{"num_hidden_layers": 10, "hidden_size": 512, "n_experts": 64, "experts_per_token": 4, "d_expert": 96, "d_shared_expert": 192, "hidden_act": "reglu", "moe_layers": [0, 1, 2, 3, 4, 5, 6, 7, 8, 9], "router_score": "softmax", "normalize_top_k": true, "routed_scale": 2.0, "balance_loss": 0.00436, "balance_bias": false, "init_std_router": 0.0358, "lr_router": 0.00111, "vocab_size": 16384, "norm": "rmsnorm", "norm_eps": 1e-06, "tie_word_embeddings": false, "optimizer": "adamw", "learning_rate": 0.00117, "beta1": 0.9, "beta2": 0.95, "batch_tokens": [131072, 262144, 393216], "max_seq_len": 1024, "train_tokens": 1886000000, "max_steps": 8227, "dataset": "wikipedia_en"}
Below are experts of layer 4 (counted from 0) of a mixture-of-experts language model. Rows are named router (the router's row for the expert), gate (a neuron's input weights, with its number), up (a neuron's input weights, with its number) and show model dimensions 128-255. Each number is 50 + 12 x the weight over its row's rms, rounded and kept within 0 to 99.
After each expert's rows: a language model's description of what the expert responds to; "gets" lists some tokens that make up at least twice as much of what it gets as of all text. This comes from a sample of Wikipedia text that the model never trained on. Tokens count by the router's weight.

# expert 37
router:58 54 50 52 57 46 44 29 40 57 67 48 49 52 69 56 65 47 40 44 40 26 67 32 56 74 68 65 47 51 53 42 79 55 63 58 66 61 33 37 41 23 40 36 51 44 35 36 57 38 56 46 37 48 49 29 45 50 40 80 63 33 48 44 53 34 58 43 45 59 32 36 57 53 66 59 53 41 54 52 35 40 66 43 55 48 61 43 63 45 49 35 40 34 71 38 46 55 55 45 28 75 55 39 34 56 40 73 44 43 15 63 53 59 51 53 51 47 42 45 49 58 59 76 75 54 39 44
gate1:39 50 67 61 37 52 38 43 47 56 41 54 55 39 32 34 61 42 40 57 40 44 54 58 37 56 38 00 43 32 56 47 71 50 63 63 55 52 55 52 47 50 54 44 56 52 52 51 64 42 49 42 55 59 64 36 63 84 82 47 55 30 57 61 52 68 56 51 63 34 55 37 51 35 41 37 60 38 62 38 64 50 39 38 47 64 57 40 63 67 47 55 49 19 61 60 48 66 63 38 43 26 44 35 54 28 39 40 54 55 34 59 32 29 55 47 72 44 53 51 49 70 49 65 54 45 34 28
up1:44 74 43 48 58 45 62 50 61 34 40 47 43 59 47 55 49 37 57 42 54 48 45 57 37 56 41 72 60 43 43 35 39 42 24 27 42 47 43 44 40 58 31 48 61 52 80 60 48 53 37 76 58 56 53 50 67 25 46 56 44 64 55 45 64 54 52 59 52 49 35 42 42 43 79 55 31 44 44 44 30 53 52 44 67 23 75 59 44 34 47 51 55 66 32 40 54 49 55 80 53 58 56 61 36 66 44 41 33 25 54 56 45 74 51 44 57 44 46 45 50 36 43 37 45 52 46 48
Description: Inner digits of four-digit years after 19 or 20 in dates and tables, such as 19-9-0, 20-1-3.
gets: "0", "9", "1", " ", "8", "2"

# expert 46
router:60 54 42 67 46 59 49 28 55 57 64 60 37 33 44 62 18 50 51 61 76 60 66 30 50 78 62 32 40 55 49 66 34 44 49 39 64 37 47 52 37 29 34 45 38 70 44 61 50 43 41 58 55 36 47 44 33 50 55 53 41 65 37 54 37 56 76 39 57 51 38 55 39 57 62 68 56 72 66 41 52 43 75 28 71 65 56 32 56 35 42 24 38 58 68 43 38 52 44 50 35 43 65 54 56 26 60 25 68 53 39 66 61 24 51 42 32 39 45 56 34 49 58 26 58 55 68 59
gate0:61 46 51 58 23 31 45 54 69 62 50 46 52 62 45 35 32 36 57 54 46 31 56 45 54 53 50 27 58 48 59 38 67 51 41 49 65 44 53 44 65 45 61 65 54 44 58 61 33 55 59 62 75 75 45 45 49 38 27 45 65 40 43 46 37 52 53 61 52 52 43 71 47 27 30 53 53 55 41 39 48 68 56 51 53 45 44 61 51 30 39 48 60 64 51 49 59 66 55 51 38 44 45 37 47 37 52 51 71 23 47 54 62 40 45 50 32 47 78 63 53 44 50 64 44 38 59 51
up0:38 46 39 77 46 57 41 63 45 62 30 48 38 50 49 62 30 52 61 52 49 71 51 58 32 56 34 57 39 48 41 36 67 48 57 52 66 49 47 47 55 54 51 42 48 61 45 38 55 59 50 60 61 60 46 37 54 52 32 47 51 41 65 60 44 56 55 51 44 50 62 54 47 44 48 46 45 58 40 62 57 49 72 42 62 60 56 31 32 51 46 62 45 28 71 41 40 68 53 53 29 39 38 60 44 53 51 47 44 29 43 36 48 43 51 36 50 70 58 41 36 36 59 56 51 70 52 55
Description: "and", "or", commas, ampersands and "such" joining paired nouns or subjects, as in Accounting and finance, social and cultural.
gets: " and", ",", "'", " or", " =", "/"

# expert 23
router:51 57 45 46 68 47 66 55 58 30 37 56 52 54 65 69 52 53 56 52 52 62 66 47 50 62 43 38 57 52 42 62 41 48 37 48 77 52 28 41 72 33 42 59 61 59 44 69 38 45 24 90 45 70 28 55 52 47 45 43 41 54 48 55 55 46 60 54 62 63 28 46 56 57 48 57 27 46 56 53 57 54 56 46 52 52 37 29 47 41 47 38 54 60 63 56 46 49 56 52 39 58 64 55 34 17 58 36 35 50 53 35 57 40 42 58 52 44 58 57 33 73 39 31 38 66 44 56
gate0:33 51 34 72 46 54 50 54 64 60 60 29 53 46 30 35 56 39 60 38 53 42 54 51 69 50 56 60 35 48 38 49 20 48 27 44 42 44 33 47 36 62 64 67 61 64 50 69 41 49 36 46 60 57 69 42 39 39 59 63 45 48 51 62 70 64 62 42 36 52 54 51 40 50 70 61 55 42 47 35 61 66 42 46 46 28 38 65 41 65 56 42 45 49 56 68 43 56 36 68 41 32 60 35 46 49 70 62 63 42 48 50 57 59 59 36 32 40 38 60 44 44 72 51 64 55 55 49
up0:23 39 47 55 51 58 55 65 31 60 52 46 55 66 29 33 51 67 47 64 33 55 55 52 56 33 54 44 61 55 47 41 44 47 54 42 44 59 56 65 55 30 65 49 67 73 56 47 59 80 40 51 64 49 70 25 69 52 58 29 41 49 36 40 68 48 68 64 59 46 72 66 49 58 48 56 37 48 61 43 48 32 50 36 30 56 83 22 33 47 51 66 44 55 58 56 42 55 49 60 76 42 44 65 33 52 45 67 57 63 52 59 51 49 56 41 41 50 22 53 28 38 41 65 59 64 47 36
Description: Quantifiers and modifiers before a noun such as other, many, some, most, several, various; also and, plus digits inside scores.
gets: " and", " other", "0", "3", " d", " many"

# expert 49
router:55 49 62 57 61 48 62 37 63 69 55 40 39 41 38 44 39 49 40 55 40 29 45 57 27 61 55 46 43 51 56 25 67 43 48 57 56 41 62 26 44 51 60 53 59 29 66 42 57 26 51 61 54 62 35 53 67 37 57 64 63 53 60 54 58 75 48 61 65 53 47 66 62 51 65 48 45 29 40 57 59 48 46 70 39 61 34 62 49 51 55 66 58 78 33 44 60 49 50 39 64 57 56 70 61 43 41 58 57 47 40 28 38 58 51 55 46 55 52 31 36 62 45 32 46 58 49 41
gate0:72 41 33 41 60 56 37 57 62 38 58 45 68 69 61 37 53 63 42 51 44 42 48 50 53 48 58 56 48 36 52 47 53 46 28 26 49 44 40 47 59 60 52 60 59 64 70 54 51 44 49 52 44 37 48 50 48 48 42 50 35 49 56 32 52 46 67 33 58 31 37 59 64 36 49 40 41 38 52 41 66 41 56 61 35 54 41 57 28 48 46 63 42 56 45 57 50 44 66 33 54 69 32 51 49 46 45 46 51 28 59 52 46 50 59 33 40 46 38 34 35 44 53 37 47 59 64 58
up0:51 51 62 53 33 52 51 38 43 42 66 38 50 43 43 76 76 66 48 49 51 27 55 48 44 50 58 70 50 29 70 35 22 47 38 63 72 43 35 40 54 52 40 40 46 56 41 42 56 64 33 49 44 32 40 43 56 57 54 45 39 43 49 46 46 46 49 33 37 64 66 81 37 62 45 42 52 49 49 63 42 46 38 50 48 29 47 48 62 45 33 69 37 46 52 54 55 42 54 70 59 67 52 31 49 69 57 42 37 71 30 72 59 73 71 44 57 45 81 63 74 44 46 57 73 59 21 51
Description: Prepositions and verbs tied to contests or relations in sports and biographies, such as against, with, defeated, joined, awarded, than.
gets: " with", " of", " to", " for", "ing", " against"

# expert 20
router:39 60 49 49 72 36 61 31 75 78 68 30 49 59 45 51 49 47 39 32 47 65 59 55 44 47 57 54 58 53 34 52 68 46 36 60 49 42 42 30 59 73 48 56 52 39 58 34 63 51 47 46 32 39 42 71 54 47 60 61 51 53 49 43 40 57 46 60 65 67 33 54 56 56 48 45 45 18 50 60 48 42 45 48 49 36 37 60 41 67 29 74 56 38 47 43 68 69 61 48 70 63 62 37 72 54 46 65 61 64 48 48 48 52 47 34 61 50 45 29 34 48 55 30 52 38 57 60
gate0:59 27 55 50 70 34 36 54 52 54 71 48 50 45 60 56 52 31 48 38 45 45 39 54 57 59 73 69 67 46 58 61 49 52 40 57 49 56 58 46 54 32 38 27 51 46 57 37 57 55 41 54 73 59 63 38 53 69 67 68 66 62 53 41 43 48 53 57 36 60 38 60 43 52 32 62 48 49 21 50 34 48 50 47 50 43 48 63 50 34 34 59 60 39 55 58 27 48 58 52 58 47 45 28 69 59 64 61 36 39 39 61 50 45 43 69 48 43 20 55 54 34 56 44 25 50 52 57
up0:53 35 33 41 55 48 60 41 63 66 74 53 57 43 60 72 57 24 38 26 39 48 41 55 63 67 51 60 45 40 59 46 42 28 37 58 69 61 46 42 63 43 42 22 70 33 42 35 65 55 44 38 60 55 67 34 62 38 48 78 55 60 54 53 51 71 42 72 62 68 42 59 42 40 46 54 58 46 54 60 55 63 40 37 48 26 40 45 54 51 44 51 62 37 37 36 45 47 64 62 62 38 35 38 68 53 59 66 61 37 37 56 42 38 36 45 29 38 31 45 45 59 42 53 48 55 58 49
Description: Finite verbs right after the subject, above all is/was in opening definitions ("X is an American..."), plus has, were, would, became.
gets: " was", " is", " to", " were", " are", " has"

# expert 9
router:48 74 31 48 62 52 60 32 49 64 57 38 24 61 63 41 34 58 45 38 45 72 63 43 50 42 39 70 32 33 48 52 53 42 41 42 66 41 28 26 51 69 52 35 56 53 61 51 55 52 50 64 39 63 47 56 51 49 60 69 41 59 52 29 75 73 33 64 72 61 59 47 62 56 49 31 44 41 61 52 46 40 48 29 38 50 26 38 38 64 56 38 57 47 38 42 62 62 51 76 69 47 53 50 49 45 34 61 59 49 33 49 46 50 69 29 59 69 67 36 37 56 52 25 46 51 40 39
gate1:54 51 40 70 70 56 49 47 70 32 70 54 52 51 60 50 51 40 62 55 56 40 49 37 51 51 34 45 71 61 36 50 34 50 40 65 52 23 46 48 84 47 58 35 52 63 64 50 73 60 44 55 70 35 60 40 55 56 55 37 60 38 57 63 51 33 59 49 38 58 66 47 46 52 73 58 49 55 31 44 59 42 47 46 45 34 79 52 56 41 28 51 31 51 46 52 54 70 59 65 48 49 54 54 61 52 63 20 84 48 36 62 43 57 54 31 57 47 37 58 14 36 68 39 56 52 55 36
up1:43 49 39 53 55 40 40 45 54 62 40 47 45 24 61 53 57 34 53 43 34 55 52 45 67 61 59 47 68 47 62 43 62 46 43 44 36 52 75 52 59 58 45 53 69 28 52 55 39 56 46 53 48 63 39 35 73 40 48 30 42 85 57 60 46 64 35 81 75 49 62 73 27 59 55 68 60 45 39 42 42 81 45 55 63 42 57 62 55 66 64 19 74 58 48 38 49 44 47 68 62 53 54 28 48 52 33 48 56 43 40 62 48 39 46 65 07 41 54 37 70 34 44 66 35 47 54 57
Description: Prepositions giving place, especially after located, headquartered or played, such as in, at, across, off, near, along.
gets: " in", " at", " on", " to", " In", "In"

# expert 58
router:48 37 43 43 27 62 48 64 33 71 29 44 38 41 45 50 63 41 64 51 46 54 58 56 57 69 38 30 63 51 57 57 28 55 82 74 48 77 39 43 51 33 22 55 49 37 41 44 33 50 59 34 77 46 41 57 29 59 49 33 55 34 52 42 60 50 29 39 46 41 39 20 32 53 71 27 65 48 58 72 26 52 68 55 35 47 47 50 38 48 62 42 55 43 50 73 23 34 45 60 39 57 57 41 36 66 70 48 31 61 67 48 38 55 52 44 54 73 61 64 57 32 54 54 44 66 20 48
gate0:35 29 45 53 43 45 55 62 63 72 37 62 46 60 47 41 28 46 49 60 47 41 41 53 34 49 65 40 41 48 41 57 57 51 62 48 62 40 59 14 46 42 42 34 31 39 47 34 44 38 44 57 52 54 29 33 54 65 54 37 47 44 36 46 24 43 47 45 49 51 51 50 83 52 49 48 68 28 56 61 57 47 46 83 51 41 55 39 52 58 60 37 47 61 64 39 42 46 69 47 68 59 53 46 65 62 40 21 39 32 58 35 63 65 48 50 26 43 60 42 26 71 57 54 48 61 55 82
up0:48 41 36 56 64 51 51 42 51 52 30 51 65 41 49 27 20 61 52 54 76 44 55 50 43 38 61 34 40 51 73 37 61 54 48 41 40 49 46 55 54 40 36 43 51 44 56 29 47 54 59 37 45 36 27 33 47 58 52 43 66 50 39 71 41 34 58 50 25 25 54 62 67 68 62 71 55 48 45 46 33 34 61 41 40 49 74 54 65 51 43 41 57 55 51 65 38 43 40 66 76 54 66 46 64 57 46 35 65 50 52 47 69 51 35 37 34 30 70 56 58 73 44 34 31 49 41 69
Description: Articles a, an and ordinals first, second, last, former before nouns, as in Her second husband; also Spanish articles El, La, Los.
gets: " a", " first", " an", " A", " second", " one"

# expert 51
router:61 48 39 44 38 38 37 73 39 43 40 55 63 58 68 28 28 44 49 38 46 55 32 61 34 63 68 35 38 59 52 54 46 53 50 53 39 50 65 49 30 38 59 70 47 73 60 50 42 54 62 40 45 60 37 47 50 54 52 41 55 47 64 60 41 38 49 31 40 62 44 62 52 45 33 39 54 46 50 35 57 62 54 50 45 52 65 82 50 56 36 57 43 47 65 47 30 34 33 57 44 25 71 55 53 38 61 22 55 51 43 45 49 65 46 45 69 51 44 51 51 60 25 37 20 70 42 40
gate0:50 49 64 35 54 49 54 60 56 41 67 28 51 33 56 46 33 47 39 63 68 45 54 51 43 52 52 57 48 48 57 59 37 51 66 38 51 33 46 41 28 69 78 62 53 66 50 54 36 60 53 40 49 76 69 45 45 51 53 70 49 52 45 34 36 60 55 39 66 40 44 70 47 23 34 57 38 40 68 38 69 47 30 51 55 53 52 60 41 49 55 33 68 36 26 29 52 60 59 64 39 45 36 54 41 48 35 57 46 71 54 35 34 63 52 49 44 48 59 32 57 54 53 44 40 58 53 45
up0:48 42 71 38 69 56 65 69 47 32 53 41 63 32 55 29 33 46 29 64 65 40 59 44 56 54 56 58 24 37 56 54 37 53 71 31 36 44 49 34 40 67 75 53 45 63 53 43 40 60 54 37 36 64 57 41 45 61 70 69 54 40 44 34 22 28 64 44 48 30 69 58 53 17 40 61 43 45 51 34 62 33 44 54 61 58 40 57 68 42 50 50 58 45 43 37 47 44 69 59 31 39 36 45 43 54 37 40 46 67 61 35 36 80 46 47 39 56 59 48 54 70 52 35 48 45 55 50
Description: Sports words like football, Cup, Final, Open, and final digits of ages in player tables, e.g. (age 35).
gets: "0", " K", " C", " A", " T", " B"

# expert 42
router:59 60 64 65 50 44 53 29 58 61 30 60 72 47 43 30 43 58 20 62 55 48 51 54 35 52 46 71 31 57 52 53 44 40 48 36 35 59 63 53 50 67 43 45 66 47 65 56 57 51 39 45 57 50 50 30 47 42 39 42 66 40 45 39 45 35 62 41 44 34 51 38 62 50 52 62 57 76 55 49 57 68 54 44 57 57 63 50 46 38 34 50 25 43 42 57 44 74 54 51 56 55 45 46 28 55 38 64 34 53 30 55 50 42 47 51 52 29 71 45 32 42 62 47 62 45 40 67
gate1:74 25 53 31 50 44 59 50 61 52 59 42 43 78 48 39 52 53 55 62 89 45 31 62 47 56 53 54 45 67 58 69 69 53 32 36 47 46 44 47 82 72 46 68 64 51 53 64 26 37 53 41 63 49 39 55 72 51 61 65 59 54 50 53 46 41 48 47 47 60 73 44 49 40 48 40 65 66 50 41 60 51 42 55 36 34 59 58 49 42 55 31 46 58 62 55 67 58 64 55 47 57 53 35 40 71 47 38 49 65 50 50 66 68 70 49 40 71 55 42 60 39 51 31 70 42 45 50
up1:46 55 43 61 38 63 36 54 54 50 42 54 65 41 38 62 54 32 48 53 52 58 65 40 43 25 53 45 65 38 41 23 40 43 52 78 41 55 55 58 32 40 69 19 57 44 52 41 72 49 39 43 49 29 50 38 43 54 46 49 39 43 55 34 46 82 59 45 66 52 65 36 42 50 47 60 49 36 59 52 35 59 45 67 66 59 47 39 59 71 57 74 62 41 43 38 34 51 47 44 61 67 29 62 59 40 57 55 48 44 50 46 32 31 27 52 57 48 39 62 51 53 57 71 36 60 58 47
Description: Pipe separators and spaces between numbers in sports statistics tables, such as "| 0 | 3 | 0", plus backslashes and semicolons.
gets: " ", " |", ".", "\n", ";", "–"

# expert 15
router:22 48 46 30 59 45 49 57 43 31 34 41 59 54 41 62 51 33 60 63 19 57 68 39 45 45 57 29 42 49 48 39 39 41 47 24 34 57 60 60 58 39 43 56 32 42 41 51 38 58 67 46 55 36 56 29 42 51 55 55 62 62 43 46 58 41 67 55 56 44 48 48 30 38 41 45 55 35 47 59 64 52 52 40 36 27 59 54 71 54 50 65 48 60 50 35 50 61 49 44 47 22 42 72 40 34 42 51 52 63 45 48 36 52 57 47 72 59 40 60 67 53 45 60 33 45 18 49
gate0:26 42 49 74 61 31 63 32 43 47 53 35 71 57 23 72 40 31 46 55 45 60 59 51 44 40 49 65 63 49 36 62 51 57 48 51 34 58 50 60 36 51 68 34 47 48 60 52 70 26 46 57 58 52 67 56 70 64 46 77 22 70 62 61 53 34 56 50 42 40 54 40 52 56 51 49 47 47 56 72 36 31 39 28 62 34 46 42 40 33 33 43 58 47 39 47 46 51 53 30 53 44 45 57 52 67 40 39 41 65 36 42 66 47 46 34 39 23 51 49 45 55 39 48 43 61 49 54
up0:39 34 50 59 54 38 60 44 48 50 57 35 74 48 38 67 47 30 48 46 47 54 51 38 57 51 58 68 63 44 44 68 45 50 56 43 24 66 41 68 28 30 54 35 42 58 58 50 66 36 62 39 60 43 63 57 84 71 45 85 38 66 48 54 62 33 49 44 31 37 45 51 57 68 47 56 44 44 48 66 43 44 36 33 60 20 49 40 24 38 36 38 66 41 36 33 36 49 45 21 59 35 58 59 60 56 51 42 47 56 58 38 56 42 45 34 35 40 48 52 44 51 56 52 31 56 40 57
Description: Relative and demonstrative words opening clauses, like that, which, who, this; also compass words North, South, West, and Thai script bytes.
gets: " that", " which", " who", " South", " this", " North"

# expert 16
router:66 54 51 42 44 24 39 69 48 59 44 85 40 36 56 55 36 71 37 73 60 39 49 74 68 58 54 76 57 25 50 70 44 61 40 35 64 63 41 29 59 57 58 48 27 57 51 51 48 39 36 66 54 55 43 54 46 60 42 45 55 48 45 45 56 31 52 54 59 51 44 62 45 40 48 43 50 36 29 42 55 45 55 57 47 36 54 50 63 54 36 59 38 55 39 57 48 28 69 28 50 43 41 68 27 32 49 36 40 49 44 58 58 59 37 33 56 33 76 53 46 50 54 61 41 44 53 40
gate1:50 51 59 55 47 43 46 54 48 44 42 65 74 38 50 63 17 41 74 42 44 41 44 48 79 33 68 48 24 60 37 52 26 58 64 54 40 42 51 35 57 44 50 37 53 50 64 57 31 28 55 60 47 49 48 38 58 55 40 53 52 73 44 57 40 57 55 57 36 53 42 50 49 63 57 13 37 71 40 46 59 45 36 67 41 59 34 46 47 58 42 61 48 39 38 70 35 50 25 47 43 53 36 52 47 34 27 61 49 50 59 22 39 56 43 80 32 44 49 13 56 58 60 42 36 46 65 64
up1:71 64 59 38 53 54 53 58 37 71 56 54 62 35 68 21 64 66 39 50 30 63 40 50 52 59 51 61 54 34 57 51 59 51 55 52 68 47 83 49 50 56 69 40 39 61 38 39 60 51 35 33 50 51 36 44 65 38 57 57 59 40 51 60 47 30 81 58 44 53 72 46 54 58 56 43 45 39 65 57 36 27 64 42 39 57 54 53 65 62 39 42 32 42 66 40 45 56 56 40 44 66 29 43 43 56 77 34 38 58 38 77 54 58 54 44 62 32 56 49 60 58 33 59 40 47 42 30
Description: Single digits inside numbers in tables and measurements, such as elevations in metres, sales figures, statistics and money amounts.
gets: "1", "3", "2", "4", "5", "6"

# expert 29
router:47 21 58 34 53 70 57 70 54 66 68 50 54 56 46 33 60 54 42 51 53 44 52 42 38 55 43 67 51 38 33 34 71 49 53 55 39 38 68 26 35 49 58 67 36 56 39 41 68 37 62 32 63 63 47 38 38 76 60 58 41 59 64 40 56 64 69 38 43 28 61 59 63 49 37 69 39 53 38 53 43 63 54 64 45 74 21 72 45 52 56 48 28 53 43 45 30 44 58 47 55 55 42 63 39 55 69 59 51 41 50 47 29 78 53 50 40 62 51 75 57 29 62 53 53 28 42 50
gate0:56 40 48 56 38 40 56 48 35 53 48 55 56 36 36 35 49 49 58 30 84 30 41 54 63 68 52 39 46 42 34 59 51 52 31 65 43 38 51 58 34 54 47 43 58 62 57 73 28 49 30 59 55 50 61 32 56 49 19 39 38 61 54 58 62 31 59 45 35 60 24 54 45 67 36 37 45 63 77 39 61 35 45 43 36 31 53 63 53 58 39 65 39 72 68 35 33 59 48 55 42 54 63 63 46 45 55 20 45 50 61 56 54 29 33 58 59 57 62 56 55 24 68 62 68 46 93 50
up0:60 47 40 50 58 46 47 53 48 64 65 58 58 29 45 60 39 64 28 45 66 38 52 46 57 46 45 35 51 51 49 70 58 46 64 43 49 33 64 73 70 45 43 44 67 61 58 49 47 37 63 40 49 28 25 43 45 43 40 57 49 64 65 55 57 35 66 54 54 26 52 42 75 49 30 45 51 48 52 63 49 39 79 37 54 53 49 44 52 55 57 59 64 67 60 66 43 39 53 43 35 43 35 62 43 41 58 57 73 54 61 44 27 57 77 45 55 56 58 53 52 58 35 41 51 49 56 64
Description: Pieces of French, Spanish, German and other foreign words with accents, such as é, ña, es; also of in institution names and titles.
gets: " of", "i", " de", "o", "'", "a"

# expert 7
router:47 72 58 30 46 55 50 47 53 31 43 40 54 61 29 72 58 26 44 62 40 52 41 44 47 48 33 65 53 43 38 74 45 42 61 53 41 48 63 68 39 30 52 39 35 38 55 53 75 74 34 53 50 44 72 49 50 50 25 40 63 54 48 58 48 54 66 52 64 57 52 44 62 52 29 59 41 49 54 57 60 38 64 53 58 46 71 46 55 58 51 51 35 60 69 46 46 67 38 42 49 71 27 55 41 47 69 67 75 54 62 32 56 48 57 78 36 50 57 45 48 47 48 63 48 55 48 18
gate0:60 55 40 56 55 26 39 40 59 48 49 53 62 70 50 37 67 71 48 69 59 40 58 37 50 59 36 55 52 33 48 33 41 51 44 68 52 39 36 50 56 45 39 48 52 38 40 33 42 41 40 52 57 77 41 63 58 81 40 68 52 44 25 40 55 36 77 41 50 42 51 62 76 56 40 62 68 67 56 65 57 37 51 65 60 49 56 44 43 60 52 52 54 46 53 60 34 59 26 62 48 45 55 50 53 49 28 66 61 38 68 53 32 38 31 52 46 60 57 56 47 31 62 69 62 38 47 51
up0:43 48 55 50 65 58 57 57 70 51 49 49 46 45 54 67 42 34 53 45 57 45 45 60 48 34 42 60 54 52 46 64 44 51 61 39 40 45 65 65 25 60 55 46 38 65 47 47 68 44 44 48 49 45 51 28 56 35 52 78 66 46 76 33 64 54 51 41 53 36 53 54 46 21 25 54 59 41 56 38 58 66 61 58 29 56 71 38 59 47 74 50 62 34 38 63 45 28 46 64 74 54 38 52 47 51 60 58 28 68 44 46 52 63 57 51 47 56 37 41 50 66 47 51 63 82 31 50
Description: Pipe separators and leading numbers in table rows, such as episode lists and election results, plus squad position codes MF, DF, GK, FW.
gets: " |", " ", "1", "2", " G", "3"

# expert 14
router:52 49 47 56 58 69 64 72 53 44 54 43 64 68 29 58 48 62 53 26 58 44 57 39 60 29 41 42 60 53 56 59 43 50 48 41 38 49 48 70 49 51 58 45 40 58 50 44 37 31 73 43 47 76 56 60 59 68 56 47 59 70 62 46 45 56 56 62 43 30 38 40 66 69 34 62 38 77 33 77 48 57 57 55 46 56 58 70 55 57 62 40 48 61 32 61 59 37 31 35 47 47 42 32 58 46 42 60 82 41 36 69 54 47 38 33 42 85 46 53 44 56 67 40 55 50 44 63
gate1:39 65 58 52 37 38 56 35 50 53 53 64 30 30 38 45 51 59 49 50 66 56 37 49 58 59 43 37 42 65 52 43 66 57 54 57 52 31 45 32 49 56 42 29 82 38 31 56 59 50 34 66 53 47 73 49 62 57 56 62 49 49 73 47 43 73 48 44 50 48 26 43 46 30 59 73 51 64 51 58 48 42 65 14 42 44 57 38 47 64 64 37 46 50 30 16 39 43 51 40 58 49 69 60 50 73 34 29 68 71 62 44 63 54 45 59 56 60 40 45 49 39 50 53 62 51 43 33
up1:59 51 47 57 75 65 57 45 18 48 44 34 43 52 55 45 39 62 52 63 31 41 64 48 43 27 62 60 26 42 40 64 51 52 51 66 14 56 50 69 63 61 50 51 53 52 61 58 61 55 43 37 54 84 35 40 39 44 69 31 58 42 41 50 58 30 51 60 37 45 68 59 56 54 33 56 51 56 44 40 60 45 40 60 58 62 23 61 41 47 38 58 54 43 64 82 58 53 53 46 76 48 33 50 49 29 42 48 33 32 49 69 35 72 44 47 40 46 62 47 61 46 53 60 43 45 44 76
Description: Words and pieces inside proper names of institutions, places and titles, such as National Museum, New York, World War, California.
gets: "s", " The", " National", " World", " United", " American"

# expert 63
router:56 55 71 81 60 45 67 57 53 45 43 63 52 45 51 33 41 49 66 64 41 39 46 68 49 46 51 51 42 64 40 67 33 48 51 57 70 57 73 51 38 70 50 43 67 59 45 61 51 49 41 34 49 38 67 49 55 55 32 50 53 53 44 56 46 35 50 43 53 55 52 37 60 50 55 64 47 70 70 58 44 47 37 60 50 48 76 54 43 47 41 63 54 34 39 49 43 57 32 47 68 50 37 70 47 46 49 43 52 51 40 65 46 37 32 59 39 42 53 46 51 35 41 54 61 39 55 40
gate0:64 44 29 37 57 35 58 40 66 53 58 47 49 68 58 52 38 64 54 49 34 33 31 53 39 44 74 48 62 60 53 66 43 61 60 42 40 58 67 50 50 51 49 61 52 23 46 64 59 64 35 38 64 48 58 55 61 66 64 42 28 38 45 41 66 40 76 42 57 32 58 44 65 58 46 47 53 41 49 42 43 40 54 78 68 49 59 69 65 45 16 43 38 62 25 57 53 61 48 58 63 69 44 51 52 47 49 50 36 67 64 41 50 52 39 58 42 49 67 60 31 46 77 66 39 51 49 61
up0:49 55 69 67 57 41 57 49 68 37 68 51 60 61 60 42 46 76 55 49 33 67 78 45 48 44 65 76 54 38 73 41 62 51 44 45 70 58 69 48 53 63 59 76 56 51 46 49 32 56 35 59 69 25 35 48 45 72 24 44 52 54 53 34 44 49 58 32 36 55 38 38 63 35 62 50 42 39 43 44 57 33 64 50 52 36 56 11 74 39 50 69 35 40 71 60 64 22 49 43 57 27 38 39 58 24 44 50 37 65 39 87 64 62 68 44 50 45 52 64 60 43 70 51 40 32 42 70
Description: Pipe and semicolon separators in statistics and election tables, plus section heading markers ==, ===, ====.
gets: " |", ";", "==", "===", " ==", " ==="

# expert 12
router:50 28 45 60 46 48 50 45 33 38 43 56 43 35 54 49 51 42 57 56 49 36 40 55 72 51 60 79 30 74 30 44 45 51 36 69 37 45 65 62 39 51 57 58 55 34 47 55 46 45 45 34 56 56 64 51 43 62 65 47 48 72 28 59 50 59 58 42 32 54 38 37 40 44 35 50 43 54 67 65 29 53 49 58 57 49 52 41 45 48 39 54 54 31 33 33 44 68 42 46 65 54 26 40 42 37 51 40 50 68 43 23 50 41 55 61 45 48 50 71 61 42 62 44 62 33 60 54
gate0:45 42 43 63 66 27 64 37 51 58 60 61 50 64 37 39 59 53 54 32 33 45 56 52 52 55 64 55 54 44 46 28 46 54 09 61 52 67 14 30 61 45 31 58 61 68 34 51 57 79 25 56 50 73 67 34 48 48 50 56 42 58 37 57 41 39 40 67 49 43 48 57 20 34 44 73 50 40 52 59 53 29 46 51 52 13 43 61 59 51 46 52 32 45 53 48 44 64 55 61 59 43 49 37 65 32 39 32 68 51 30 54 34 55 48 40 41 42 64 34 55 44 36 44 37 74 52 47
up0:70 52 33 57 36 52 58 45 54 27 49 36 64 51 58 50 48 51 52 58 43 67 43 59 72 50 64 47 50 42 50 38 23 55 49 53 37 43 48 30 43 55 61 70 64 51 46 61 62 72 44 63 40 48 61 30 68 71 42 67 37 55 41 49 36 23 64 53 48 54 67 63 41 55 58 65 39 48 70 42 48 39 45 54 46 52 56 51 56 53 57 52 58 74 51 34 34 52 34 40 53 52 41 25 55 34 43 54 65 66 36 47 59 59 10 64 35 55 61 32 47 58 31 41 54 67 73 50
Description: Sentence-final periods, line breaks and == heading marks, plus periods after name initials and common first names like John, William.
gets: ".", "\n", "==", "===", ").", "\"."